Below are experts of layer 6 (counted from 0) of a mixture-of-experts language model. Rows are named down (a neuron's output weights, with its number) and show model dimensions 0-127. Each number is 500 + 40 x the weight over its row's rms, rounded and kept within 0 to 999. Numbers have three digits each.
Before each expert's rows: a language model's description of what the expert responds to. This comes from a sample of Wikipedia text that the model never trained on.

# expert 35
The slash separating coordinate formats, word middles like Loc-ust, Hind-ust-ani, and words like career in footballer career tables.
down0:462517469491469510472566499462549477487530461487515416464457526494510478462480508535540498530553480484478491501526524492425519474588578493380533491468473357515461535572534540519464494510523474484470577487486527460538435574492494359531495529514562509529528524434476524525527458520520518461472482484509458437577546471545509505505510479502511497507474526484456529525493528517543551453536
down1:492349494575527519453518501521568486457462580472532541458482511520499575464511463478430520467501483436400527540390560519416525492482535496555480498497468548584515470491464456530462437488510547488539562594500428479538489515528472538466530459485450536489454483534499511505506512508500486453537529464521532531483476440466498468515535439522496543495522516487496535447487489507529481503539
down2:518445536475561495552522517481442547482484563473449428527526514386448505452536493500464525453428478530529444505479437433511481463498486482488485449497556471480560588491534510457454421465430482522515545561516549498447461572498507498498538460493455549512536420469517494549508568479571564516525519480558460529492456527473478486439525505486481519598515476490452453528451537497511475514477
down3:454535489607507464515410499513515509493469508596468561554449582581477494489558470500522472487508463514427477498498469517485510481521456534553474435468525497446498475541415488531478444481560536545418483499463456510448490495465475506471495524547537508491481492445468503412538547513473455431506531478507519459449545468432525545490468616482516452488521535525504454491536560504526450490549
down4:479463491502484505432532533518598531479446441464541505557538477601427434500478479543537502636556526454458510537504515479503467457506575444494441505514500484529535472468509527528438422527505476472526510505443527568480456486552501564455515472514527438468526532451529557486488452491469552518524522456578533488536452557470488533498489496464442531450500549484516493476517534469496494496589
down5:495506463517475480448514509488569467422481480491487539447550537472509477527425544495490492520542533490572551519586533412518470527468501476472508499477471463514608441465488555493392425485421521486521486530454442453487545512496500517432495496494468530494475539469542581509528489463454487577538552457477496450547440503502463539485456474483430479416525541501490543502547440468487451471472
down6:470508456539582464453566472557514522566563529495487430551504514471588554525474472553496486461518510439506454431490491531431521534535483519491473481515499506448525550598423527491513479485574504520549512499531509483544500512430426496500563495443516461539484491508440462466472454506507504482497436485574462489550499536455523539532524442574497452571405521507519487449492528444495489554546
down7:438529499577484516536556537454446490462514468488490500496524469614503563544487513463534495464501521551534509560516470531441519461524464478468435533423488457505494428541525469479453507509511475481506493494527545465483512539511514511456429466432511469476421473480559554431526451544579427496517454504567477463522567511532476483542517566459478438521538507521581450442490569521448447475526
down8:536446506477519449494569495503559552510511480548475407509540494380468452453476464548398496446531541540524497476497491464508496521532549552570538452554531488545507557452545524552437544548561458528549490552574465531507512503456533418503455549520518460423501436430583473518512488511480487490499499503467542436474542518484534473509514521496480497536521528503486467538523527533528492577476
down9:430503450555479511547517489539469493484510508468495530518482453496450522525564513476506540525479480535540504507467486584511509554487613559449521552503507525421491455464429487467443521499547483563544522549526538449436527527458533550514477543468507513457483503449522476418455451499485592482399473557534531482522518575447504492594455494509430502483489543473502463519497456517449524419511
down10:524510482459525527450442483501513449485534546427536573477499516457499542437507454466502456506522496592469579505515503468561508501523519446479485474478490484487531481507476525511521501550503546471460500508504547521446486510503486531490507594471559449555491508476521466429539481501486476475512500505515478475483534551395373533498440556511461536517598519487469453372470407488454494443497
down11:587507531532499503492488510425525567487424584497459515506582454502471495430505529494497526490430464547581502488446547568413513474535540533515508504500504472556542464550489488459513456473518497540467524470476513541491478454450494494451520486482522474488546442543466546509554492557449526461518503503434404508506488501481486479513457469547522433589472408481525425580499448451512529460496
down12:524436539471468559535487515493543534502473488461457492417511427491475527489462479511446481472509468468543480536550501484564510519453447494617547493495476523491533505455465556489532546508509524509539445480546426496537503470504491465558461417461532494479475560478582491584442484533567477557547424445467561492567506444561492457555449504577508515513534524459508499472538450518523566502508
down13:442508500466418456511432524554460474480534494517480480521441528571433469476497536491493499541499515540476500554594494528496460457530498470548516547518545456474486505542491449442466456511527506443470587538526452433440605478512450534478534479448451476535482424491470556495591529462538475446475499491471485463462473490431518548547492493559503501410570464458474440472482487514473483536473
down14:476530554528517507551471521472471552482571561443493463513505520542505549589557541469450496438507487464513513497551517566535612530517501481480494476511413601452513464567439520466443477483588498471454529512457542497577476457551500537520559493492512532492460477509426480569548540472566523448541515424520507455526518517471462451548509478512520531506492553558491489486507469511466515480559
down15:472508535497514524434512473538560492498542447542464487582500436506503533431534541495527537487473551510484573554490559546498529492513478452530475486494561505545451489503481557554544477487569510549474552487509508458539513536525598546496519452466531579488523488463518463589466546429545580511543494418520518497547451450561446465486458514559520514461484539513447529521552404510472477533477
down16:541503405540542517496530464436487515571540591472500529538523460492510499462587448411558450564517476454458455525529475497497464551507522504486494506470538496485508468467457585456558522505360514501466546430511525444505466453535519466492433566536474429495472478539553479492529548526414475480501512471461510477490521498504504499523515521510454492511441490522426431493520514490519501560459
down17:455519532469465507417464604498525402501530450530519495457445515611498489473504499466499468436484438502484462564474524451466446490525442518511497444502481406474516506569550501505490526546504548502538582475504471529524521556507488470515508545572523490483510553554429481499536518522433517458550432469527541506519446493536522527530534571588529472423463477528544480524477482489541525519473
down18:488565439563499598421458510473512513510500522519575496477474505552487507503504557475446527504511574509506510552555497493485474522515494451562491495531516499563525438482537564503549568467519500405540557506432517459489578454460437512453492559460506530551506555462537479450483540498479613429511474503521521514497506541460475538551487494476497466462544515551478470421526443434467506454471
down19:467473557469494484501486505492488525555602425505463450535527451567558481500430479479506475496542543530519493484477438523493495474506475523539513418475471515438504582548469532503482543502539574481491454396483452480497534483501509532418473491506514492524522506461514493535537547570508554532534497520444445484551474458524467505573562451582574512548512462530483556564493551472519560584481
down20:466487510492518454532497540465532496469471507506460529521565543454488577468497499514469512517523479478524483523492512498497523537517498527483471522436517447482469496401438446528522457461529567464503480463500513534551513554430576473521540533503443465359559524488498538489406564502494574504537488496545445588494429494554473566481570515502522478455469485451515561410553474520554515490505
down21:455508520483473532468499548488518498485465496502567489453489546485497564478444464490498470566455469548491536531510492432437588520497478472491483533497580561488449479543446472487556499558536503460526470551493515505498433430492519513598513508578514500447425538503416503418559490502506501475548503451482503541482501580511533520525424510407590493506484472519459457446454444487535463463458
down22:576460537528552515547486498561479601506499501500485501590466469452515453447467571433460517545437481506531440487493487488516479489445513462486533618617567540514487537460488455552486464526516508524423490506491539505452472546492571600554550484525497543454565465482544535495508543502433530477500526509484494549493465485480491532545527511488517481502505459478474462492445570464503511547524
down23:464492417524544533453508465465545652502495473493540508470468504425581436482577543502461459549494495480547471489479503514525513562453449535512493445523489483483481474501474516475516450426541482496501513523495474458519540508486552558429531534560559481502537510550472548476480480523466512552427450488498537556562459561414460560542564501489503498549494510469524509521510425422513494497532
down24:524418553439551553534483498523504525571518413510470404534576458532434427527483499499518498501510450519511543445540452528515442477529506478566436523493467452517482568377507520502491521490511458529562549507474469498450503584525506494546515540453522549450578448460567458478502517506496526531539472458496508444558528548513464489533554481511530521525462501538469462545521503527565508470494
down25:525568600518515457511503455447531524428455537504533445510531477491456464430532456493500563548481561493475456565494467581483524521548575530560503463528526489521475505467455562453532547526478462516463519444458511560504531576478467484548479568448444494540481458518507508511467435444506448491513540521477461499526482540512484505484459476537541460389533489514488552491568438496566555521547
down26:526561442556490544499418466499503456548433433478496511476491551539530500498550452506474556543516465455423573474491487508452466473467552506487490469519521480501561505561440475497496484534500499398576500507424558445531532495519462496564513551559557572567510537527461413492536487504501537471504551478533498568521472520446455530544484477499509453554553498491527479434485451419502486539515
down27:507545583482478519528511510519493523547581488482497499401520486575519486549492474474610502504436450505503501492519525574493479486541488502458507508514508530372458537510449547512521479550494578572532522465497506516403541485534485472469492495462542459484471585512531441513502480474538476484446486526484575487495512466391477542502502506530440473441490474527521487545473490463451533429428
down28:497548478498475545465553456490418552483515461483451544500518497473498463460522467571441508490526472551563458493516516483506523554492567463478516477466468484496544551577464561485499462486518526486505469600501538474592564531452476533459567474545492513469570499544462456540524515529489500503547467498469504498547536513534459548569550436473423526494463451523468459433414553484482568524417
down29:491530466516478507477446490497497626538478499549501580512490526464549499534537506500452587518439486454527496447515567471515538467468510483565511564485477448434456524519522455527506584468552474561482502539429509526493527473454483496548535526463500472483557494523502462552434539503431514486481530476494422584439445509489507529474575516495527487546528498532442445462528397513552508464451
down30:503463492516445504514568463413510473484487498502480543525547519546489571423481532507519437510496503503511531529521489569467461450443505550500527432501515508512459530482521561543462476441471523547566515543480499542467480521485502461535420464468454485558540534438528501598526518564438591449613509503491542507494468433518523477555533509512442477471489531436484502496511495435594504548546
down31:529540489510592501538503459535495516477553449443494533496515438435538531517554561498473526503547572456527525482470491543467483514448479496505544501456532413550560435458522456483514541520501519547534554540473459505494486519564551536456471450591481500557502553497512507517485540496515490560523531466540518553574485476565520530470395486480548536515447544474540440389558488531488511501551
down32:558505553464438522495500480514487541467509537515522482494465535608482451486519472449564583587422503451497472504571524493497491382539505511545466514512433522512463491546483466507494514477577509489477478500542486472508568538477514461564527619479507489529513517487531483445466476481550487537466522506536547458520497529513492464522508516569534519567582509480543433526534389482467511545492
down33:456410519542582510492461514457464416493534498519608520438426448529499527509443584565501526476524521495500507462546506540465466429491490515415498492503499491568542460545455567505494541486476545534514466576490429449510579551529533536462485497530497436502539529475533489509502542561465509497484474496531506499516496444581593468493514451480509506492545521499540442558515508504531567478515
down34:516468489471537424443476479503545505482562460570506464489505476472487413442421502525511462508546523517584557533504501471544531504522448470444476474527528522522559541468602536503433437551509457510452411571530538510408488527468469469468516478525513459533469464485534506539473475470487480460559536444537462522463464520480484507557470571408541520425528525486547510444522526500468486507539

# expert 14
Commas, periods, semicolons and pipes after author names and before years in taxonomic authorities and references, e.g. Meyrick, 1926 or J.,.
down0:521491500512481503524527475547559434513449584465507451549520494467503575520513513506460407496508524454517491545561502462448528480450526559449555517492534517438580477496498527473474448490459540516490451527567489456531447447443484473522510511547430554509500506526446485507538399551429530460477522445479540460570505593481438464488506480483491480529502502453498485580530515433534504409514
down1:440539508434505512481489567537501524579510553466470513510498528574459537472507572464471454542466512584466474486581508469480486499431519521535489507473539478485504537476535574450486508514579470541453532523513490485396496550534476533481501536471489528463563507473505489539492586401496560460531492598477395498412501477529522500458519461499522516482548448482493448514547492448509525526465
down2:472443508524445544434522434558464559422493474552510507435439523539416546539475530537520553489486564495499504537454513492440583494517454486483439472484557554465582548532464498527440489491492492491465517475500535577529570569524463561468528474524526548509542575478525471458503536496528438503449512483532472452443513491496541506510492472467445502503574543518476481460493454516399469483532
down3:454524519436478554499451573390479530488525558535480497544527528557464485572527421468561482539494486569503549468488578501548460485518476499510484554514500418545554480467465495516499512483437503574536524458566467460453577430467499519419542509487524433481533453503537471548507514486496474481437477490489493487466517504487550451468598481438460538477468426497453479449474458489503503502518
down4:470499444519592464507496491478516559481475490442452486519477481509522478470482491493464431465539494544449415490452569542510442434511472522558526459536557523519496509488533501560466485493500460423486449434445441464476487504491454489511492544540546417484540482515466572530541529537525466452516517484423483456431423429539495576518484491503470453515513470527474558519468548441578522542576
down5:449524527540519493462541388515489533454460471502482456479468489451548492491455573517478502527448507481415474593493538525487519478540475489579472492481562469532537502504486507474547485505540499492496501481467476544444538556533502478447484491522539477488444492521563485445484533483469480509645545451430477540521549470563529542491489505444432416474545514461536508461504477586559445536475
down6:421478507537492458453487515516479471454558495507472504489419537539528482613518548511515528519553497492521477531530453549483555514590457568469447514515491516496601552499452524455514514430504514446458508528566526514473548444553448514512589475440484502494511434420490499514467497555509505409402506524484454533470552466481530499516465548503409534519478478521470521490472536479528467505528
down7:466498540524510481511557506555478504573501480491538412482495507517493495422548480488444474572450452568557449513501511551447560480562471576482519502461445479477571517461565473547502522495559511482445530484500462515509511534555499484520498454502493512448439443469531437444427445523551477525476400501439397497456552485465505471474529524564460534495472477547490485535509480511421513449489
down8:471506446560532498544557448517527471542526512511518504553484415433506424576511520567517509537524483510547495574410448492460485519483540516425500501446547472473514550565523480545434567512490526561506479471448483536434509492511458492492508462548456530476506444471498530495509467541450557480494438526472564564480469453484455510537527476494398498559480510515574466496453480511543531562572
down9:528447502460457449480545497565476518491501566457489558520477567561493535438551478526490562531507487489523460425543539465497471454505531491440519589464471550487482525439461442477514519580504463559570547408544534521512485564495513536544499452545493575528534530457545442495506508494439562547467484528443530519513447503500482491469480470554539544529541455574489494523448581506524530450497
down10:551448524575505464503407462490582498507534490507510487462497540481502443597490523484532490379497504469562470422534466512499576436512467489455450453526527445514491482555466453422457530404533524501476492552460481496469502489570449492493533445507521529524489544499446571505561521478439466445401457524533539508537557506470474445473476488486482514522504500499484495479467572508507476503479
down11:456522479505462483513508501516530489412469516508487528409468607513516489475438557492504529463496486500461478509528537558540490425535487563513429467492513469508481538536558574494501454534530542423494514478428507548485501540521492541491463535536564508452492558451482458499553554486484506519582491515505458491535529467523521530413526550491504528401578445503522494406474417547479523519444
down12:446515509495450555427553543518471517490523581516496525471464495530492487470492552421458539472494499521447458523448441501529536442537466505510488456483529597518587562497495566529485529500484500456531571478497482543543442565485550488480477468527482497487519591514494500521503559506486452444515468495561445403459500418593439487502536519510456482482557515470528544552476507524424446540490
down13:492537477464480545500538461494499438428446568513380454463476441507447483550529568483543515604472530543503496438575481510456473505482426492584606462472538484510511478442445460514463525476501557481559512517449507472464543493478515504435516524558530511516521504479504514465466519488485479566454524509544518537515496472493490498550434538470455487446405496511544472475472475516534511426472
down14:481469467567494524547525446499479519490484548506484485542478429480582447515451493480450505558406494516516456560496422461476447477415520511488492480506550489501480503462533510508519537633484540519514517464515500459400503520446529555499445493504482478572445490485513415436443506525492466555515464503474548430474509484539456451541442467499441461529529516544517520573516447514569527506507
down15:519516575541445491458465416499506436454416520508504511439549532438485501544452452503520567487478536435515509516470598486548460495431480572494531464558463477512436531515545502458524433448488551487486441540545453521515529537527442433439544527497534504520450515503485539532484562473519463516526550459488543517513491454499521474392510538446477548553467438446497507507518440516543520502490
down16:505515527498530513503492448492566521509477500520490476494580448461460456555473507541524514481501559501533476464467467407465529556443540447546511548533501451457548513458473495482444526480512527503466434588480553503471517529494425503387557521502412441472547506556555542568474495523469512490439469511498515459414565486423477466480508537460414497530431489491457487494543501493455533535532
down17:496472546517454453536484463568486484469499486540455516443458572458562558534440526561553545402436490470490502467468507480445485522517516571486473462516555490487588556460432528446476539480573515410469489503514456449534537531489485467502555521528523490438507561538516543485527487529564455527483476530497560525465549494437510428514534530445465457488513462536480501534506422564460466486469
down18:444464511525550500499547536428637463510523476384509430490573502518556466508552502496471587486547531555470495463523477468531437511479584518513490487544479456523513532494484556445527583469535425506558537521456485513495494520495484468502520486474501477439517482560517544501441484507509443465463491528496554538472536437468462473536449507448528487514492569505423562509500453510544505451468
down19:496510532452544489544480483479476457496432635501513514545437515487548540501462503449534426444511446423475507414478492530461461534499496548475538531430513468542446472519537441497629553519545564468543505549494527520477460472430511404516508560504547501499479521483486492510497544516500435496523569514529443497535514481492494510560578505465496534471511462492471501542442553483522481458500
down20:489509524504513517440487408526527418483496485552611537456509461456498489546485479402581508448563468530465477461486532544480485536564476548482523530456471479532544478498533443428526551495478508429518484519494451429554541495469532433560552535508442513546577407552443564509510509525481440498473477508520526529488495506474465533506463495474426472449482490502503493559452506466521549477485
down21:460560476467511547417470485500459471576467570473536481435465501429522467561544558437470484459549491433484501522471505430579475500566503513484506469509419465541549471470465523548513518529492471492542505514455493502559491490515493538443537514557495451427477440521570490498549577516482460497580551479535542539539537518512472522539460542405508440436536503509537467494505559546497476532519
down22:499445485474483502521564533555435484476457499530518518491478526439483444565488560504469485517476523509509532598491512489559495495396537620474572495454476455616511534555524526511499530498516518539460488572427492473525577464499476484469507471515449487501473433481532500511542524468529494532482525454470482572498463482509544478443486492445469497491484481438478538507486377486499442512428
down23:500493508552440521556488470559455502446410490477519538572457473507578512487441477534386555475544483498563463465505536494494529608466560526525513511519528555526466436503453541544485474548513595505575529499492487558470546533500559532494467520564533523520504533530493469473491491528525525516450500569567523471523540519559556494595475519521448505444510457481485500499488493520565451491495
down24:551510459458584534461521488493507458455479561518448452502529494536534509552526468515497426469532601456497500489528541523425522535497417539492463558506498558508437491520556545512503471508540470479431481571484462493485497518551469506480442440405419542562464469570510522521547463494487539425568439502539476485503544524499504508513563502508556526523488512459448451433516524549517463457446
down25:466503451564454519532486584451473511521432517477490571515463529504436524468506495441516614466513530502519504411421451564517462461537535555491539544475407586486558510497511482500525494452482532440498471480488465507510523509491545495501558459483526541511534547552514482423464449560429516523499498480496522462459474454463453509517586557507497505519473532466502539444427497495538550513568
down26:492463532528476456533483520498461472515498561509514499450473543485502492505475581491510540547498475508536544513445522393559512495447522535491508527514495501474513490564457474498472456500528484569510474451524540455532484494467487521503492482508523502462381550533488496399522412535492524543473581478474570539461491508469492531468481491516511518529498500535527498505458294479451478574521
down27:478465488578525524502496503493508521467446502518481412502541481499467457565539533466466537448502479512468482462488570461500461477565479488397540552463502513488444493524504496567468457445526403534449509533515515491417422526516470520544498485573462518447486456524462542565462497487509484445491468516418532477478469513544455535507491454508423496491508510499431523481466621504501402531459
down28:477528522537538494491530532392471483479457505523489463482492540480537553520569433567473485497453535527482534486519493525501567488487475550432524514489490511589434565535514521528504450485493462474493480456505413475430454452467502501482498519587535514454528451504458457480421519560453495580450509481486473499480435519546525617461529468468526511493509497491451527554472553511453519612521
down29:495478618482518525524480532527474512496438495526558553486549506518470455422517572457509554479547498490542457492492513495453431491544484537469585564462488551497473507470560541479514536572470486446510494493476549460494451462444568442511454466449523519465474523454527477479539481538534456477516468537557492564529502515502476518544576573477386500426486471553541497435454451476480468486491
down30:525567515527528567494431494545505498518469445455586522522527439524446550475483505415475514552466433528550545482488554485503501486506488521502460457558514539510468492523500504439483528499519508561467514456497563485530491541492421513512515519567438562503448367510518494531497537505545566548450489585481481551483549435548519504538514526496537491546559503487529584569523475464457436485522
down31:492500485490518575517482480477526452474502543533501450450543516428534498548534540490503453539522498478594507532430506478503597529533499536535486484526518441481569486507535512500421529506488502518474544553487490508477512458478490445507494608468467537494486538525532531550470496509504419503518502539549494596561552424503412597459542499465447508467468468498553388533515542553499480524532
down32:466481482520411469593517561509524462484510472455473514513557515530469573515458488484483430507458499544540398551528436472483494476523528502508512440501555523511494525460450554514507583489545540480568447462590589521542470449497541474552477477601460554522433435557503521531439520502498494560444469511516507501499493519489481461525560433519510480503505501426535531510506470528454543500527
down33:482454537558534503464478420498476532454436546497448425441493576551555617473461512497504535487463481477470447492512453540544521471463480461440488540446501512559492508525467441469519489513454512417567436533536492491471534523478451445442437483467554496507504556484453462486419520521456442537494453470566487561446555476510513525460538541485514517476484492532518531432511491487531535575517
down34:522455455507437481490479497474510449480449594467506482527495442509453507520480463457477493502522573507569575507533558518482547535488492476542476567572497457445582480496551512446520534577527557471511516537463581498560511494508500465457552479552461476514427568507474499531570471486488542470571519473498501481479528559514567505514491560578535521443443459577519440568524475525459490488532

# expert 13
Cells, pipe separators, header words and digits inside Markdown tables of sports results, statistics and asteroid lists, e.g. Venue, Goals, 0.
down11:541475500477540489463473566487487578510468464547414411476469523456528495440487472488614486562557559481502450574565481560489485454470542489456554457499507523557484525531527495498431500460503456448549458473557500505462571462546498533549469582521509501444544456465514527481491483482468492451477518495503507495601498507510583524479581475485555451545490480518523506512542445478508555498522
down12:513483542491471481475527486499484468556467494553497545455521590472510452450443531467457515493519561522463475501472480477460518537528483527579454515535482455469563525539546521485534534545554495501495511634468600458447532458533477553461525461476462490515565491427516468510500514484548470449532448451593441527545475440469497491565436572511473483467541504419499512532495507427525476496526
down13:475569521521499481528505455540486587470545538527480486452517484510532533523424577476529480486474544518478423534519522429528455525556513507607539483505499532524409502487568493495482468519512499505457424483493580472476457521506584483469602448531530532400454550460497535492502470480421476478553514531506513525538545459537518556546503508494567473519532468532428457492513495561476519528469
down14:422469486546427482493493458574537534513506475513492432555484545545524541526494467506469486474502544505517497508498478522520577534466445477482544518496501506462557536493536467481463553475571526437526531440540419485556499499466599578471502436537475487460552514513484468513463502571387541523553530521552566589515508529502557495453551473505551491466493494478435517489458477430553545501474
down15:436513499511493568483580467508574474498495526479469474457494404453434502449574580479529477492504518483503517460476418483490509523497460489506543550477545525470525480506564581527523541542524475487523525485452513527473475511482458550485470516506486525494424545454517527528521559422451538595466438549479541487556469437402538461527515558495445521520522552506509558470529571530429495478496
down16:465574484518469428545551489536469436542520620422477515482528450526579490449515495515514509532516502494530473539500531473488533551548521475484511503513550466514502514532422523423530425505545460511535462478520454463495454518440491519541533467511542500526581501459568487511470416554442556493483512432478506588462538530551465452472533545535523538471558513562455528480546519493560462471481
down17:523456475472368522499451523582560536513487544478507506504484473500548561519478518441463552470493459551550514581533534510503461475521545569547466501471522470393534469468466431515474475546480519447518446471584480520488426463492474527504481501537518533520520477472572574467459581461497563463467540432503510489475498509429502447502490513520514435467477482506439511455475502465489571486462
down18:449579477482510499551525486516526517479486566537494431464465516479549462565558500530552449497552421532519459508454552499500445504469445445539507511528478444524437558480497484450500449458447487555528480517539410468534499462439452532487462537464482497537571461504536452434455548492516479520503475510529505510439566480528435516495480561517441538413514499474473499451443474404481529549555
down19:510522507561431481529524461510501466581461552519391455556505469504585472514452522478475538517561591520482509493579544489491512455487457499474469506516473465461517478544502598457473532429485514565534424455478456561478537461510506552406532547483420448501538449502491542505535511508503470521417550456490505532502506542513551431496504506518553488485492502538462454488512496504435494432525
down20:435504502513490458431497472519568529533539459468505543468535565459433535514472431521550493484542519516480525447404527502504538585537443577482498502534537503489446481503462495504538484508457466547529500431485460543471399476423458437489506410400573480529488456505470503563483487463483470511504543546465569558544456500514551570551501516485505466453535514511541526505513459532519505514522
down21:550546473477517508482541520485457474524553488561576512522494521536475539535497444503566451481539457555450522495508464507522431544550555523516433604531535484422508498482571480489496528474444470563608510487474422465552521529449528480553468475573499566511527510554549474499486583486443501505497488477522511486524499565510507562434532512531468465466556525471523594474467471529449498473511
down22:439560519519486513477444451443492513456482476493517444488463557557500547517474504468531541465580510494538532513445478470468468494510409499469468470476486501439479548480543543496545486424458475473517520486489506536519539438541467536523573445507537529524501528474542616473499521523503577550561514527461514589566524506443571543526524598475507462479510484516550491451422437433512522483527
down23:453492470475469509480461506496437517421490452524496550549490464576496499521532472564456477500509486498459523452525525517533503522524495501563572576467523496518489552525514461413565488443437431512483505504518489451513535450558582556544547498524435529487467438492471461494508548488452511485520563519519535628518520503543552499507417502579464485488541485548534463516423428447518531477511
down24:543494499520498471520516470503504517507526466460571558487455538456524561470476532518474530483511484479511443481498418479490514470480537421574515512574512469545485559503502495503550607538474498542497506609518481512545398407558492441462560464464480514531524476554507443542533463494454476539488468588439477522474561558491522468441532508492555568533543524513522535454470525473476499556454
down25:478523468501518601549479526489516503572475539545544493556555499470505524505487507434491443461528496541544558515582540518534504519436537467492504496508587472468429467540503503495476431545524507491624501553463559498506494470547472424485488464491510507491550521542456442454555483507449588554490439514536480495546504570480457520513461473530544547467478468524553499584459540454496533434503
down26:513478525526566510490527499482439468495491452472465411417506482492427511501534559470486436491478490498443489576443480491455451499461448469534537431609544528555512491554507545592538483492506481475432544489457539547539495514498477576513481520437420486529479511483482557534497498492524449468464430508539475506464492474551496566386541497532502516527487524489519464445522523464479504560567
down27:427556498459448506488530528570556520564501492492513450477529463465493474504528530494511440459581494558496544439496499499582507502454518476533438507548537522521433534505553486454532579440431387443489548470448567478567477470501557482518437474533548516528548424503492531558480496469540487539478532489536471496497482476486485511541536548506522464417467456510414489496543515546460492519454
down28:497525461510534608475515520542463491612523433466440435559502478454511445516507501534512506503500511454508458416517518547514478504511533428520452400479508518515584522480548441459464529494500569496467486488523552573452505498544525563568489577449532511490413491482532493478521553446511474496515543513486479422539537507474544502519507433472447512522475484448543518526484471547510566520551
down29:444528514497515515529498461509441583513488497519523451498456491426490476559514461478511546457522502467464457568554452491475550506490487509475485430460497419492573437572513556558459417451488508465453467519520524430549484466525471556497478463538572515563527497412456532445492505539536490486559524567431517514494475468482538441560539502470493496514473552473505507404447458497581517484513
down30:476550455547490475471475498464454510502399549549534440480491569555535533461494521506549503495480520521448523506493495484487487495520531435540491537480462487500503463560453477499496512498521547423372487484474516541538596583495572405529493474492423421533498470569489479494495570508482513492459516504509493490541430588533467485531447505520420444526475474499491461474578501512510510469450
down31:479493506478489539442525470456448533497452484471528506513447497517463523474494549551521436501464479543460517526453503556469488430556508456497424476399513414559478454481486457545511462501448549547502493460486543473485409474531535416496499537536472500526456507438459499477443447466555526476443509520471562488422422416512440477479462466556567501501549474461455553455500543506459509508462
down32:470515492499513479503544540502526535540473475523467492538504485450509423524495531514559412482449469534549516406510500527543444465563561495531535546491511489570436494489481447537548402502446517531497450489492464551465485444477473464468410542521462458508544469540492491518448455486545594590443487498482514479549529517461493592463510509457484516526490529389471474548534456443522485499509
down33:391450494475425452485492493516548488530491456503459454502496515446456524463393538507491481481477505520531504530499503512464495461518488479368529442465491524506517504457479537451467519503520522510512522436508412484530457464470499553502560494520450491494459500524472530530535554482434494572514589530474453466557508545417493542487486547523560444526491473550464439598571507513448538502523
down34:527523473522482448546465434473524407452555469463496569505516544576453437397524566499387541521513477479479405462535470451471483523486482480529453482529519546537519477464593508473439510492518471547468510539503522499575503514505473399495525489502454452492462485445484512525461484524510523530505492463503551544473505478490548445477576532494488467520513546536428560475544458564527521485477
down35:534590431513456499463495498516490488534535554558571512438466526481492518523566532493524484507493520458488557430474529551600459524522501402564519513446522493505470511550467552473433545527550432462590420515437476483480506529554573492530483459490487486457489470590490514431479489498465469478483458501534441483548465512514502496442518455521454412499458547512539542478458514506476478476475
down36:493488599435584465543459530506497527528484515579535490491546512420458510492519538515526498423511542520468544466476524464505477594581513553534506407543434462474484557502541558484501460495441548570501431462525503510469551589527463453489494419458518529552503478506521483526482521471543505514499498473534426524560496508482508533485539499504504553545463480535464526500547520513404435500521
down37:474519549512471497445493567475475515510487536439477569502534489433469527530493505512487506508588495495432532517498519476604528490541571514523456497503464436537446474502534536543480605437494528523458546486498503480489534512518535500527449455516510448480451483512516455511508534500500421424474474486533568537516441455566573459537527529471534462473398477454430506412502449555474458498553
down38:491499478481580479469497450549500517506540519570492581513498560598541498504514516515519453447475509552528547468538547518542496514525464524516421402479538545471557448490470509519500482534516448540489477477536506516477437608440533498434459559479516484460503425515456431489514585471491551501488550378478479511530526513529548541432484462526514509527548486443547530483497485511560493512471
down39:511514553483520465493566475502462556469447499490507515532533574514523523600482471506463578506522451462502502538533514537421507503541522438488457436513520550538460530495498504425569450499501514466508479561495473566437527572474534478407498452508480497486535511527420463537533403518577497485452550507522534436489447559501549479568461497463531514496513415486530524548483449549514471466536
down40:508451448480504508526430498491538566488509459525527468540537483583502564450564474516496535521514570481566453487522563462499446459538503462494504493521500488480559478499453540488560466513541556480520439472521461440508525552543509498503467571559564516521503517486494483486479555559525555471544525493546501530507412476494359518408460481543468525489539448446524501480497561570434503543537
down41:488494536540577468432495511477549491483511477491539510560486528499533559409479477479531492499514497519436485462464516446531550499507478403450519488526512529577518535478556441516447516490484464504486548488574485514496515545494462431550540525444530455455444481507538498512484502484489439562511522452461433488528493495518463624450566536507471451538476546475503481453461357501456532458522
down42:568581466487456459480478594467506467426463447565485483493481521533496463595520542485470530431513479472504509495508445584454471511503451506471537559517465584501504503441462494525519527481522447472417505493524516547502588501539520543547475540515450479480516515475472505487523541553468557548460438548490515511476485493498507575498475542589521447547496473425505521519515380520505457509476
down43:489560469453511503564529535462441536469542544511536504453502458495454481503549563530494484497488409497472494534546546550451470453521493580544517454553549502514523559499473559497475572439444455492530467517510607490499475501498445459553472529514469475460468498486464537553490473542481489502460483480508600500547493490535539489559450504571488542491523484562562461452402470480498596477552
down44:438459483463457551526495511499561495523565443477541482540613452467481487489543455534617430541475475487497534467542488492537496465482524469451526454557421469477450599487493491486511449557516530553534522482466479514477510447490520514518575576494523491448478484523462444485503479457487468501430555445427484473478527571471499536459553464526510533562467488511499502538569539453493467556481
down45:486500500452527409480525537524533517515590472430508482491479509489510471481554482474485502506554459565487465509547519416527484544462517537470490411485508518491567487509492533475494506517518524510463568479544487478579487544436593541527440493509427558525535566544536565474539475560511575525454520509463590476438614534531519527462475451514553535512474505465492510514422471540514516487483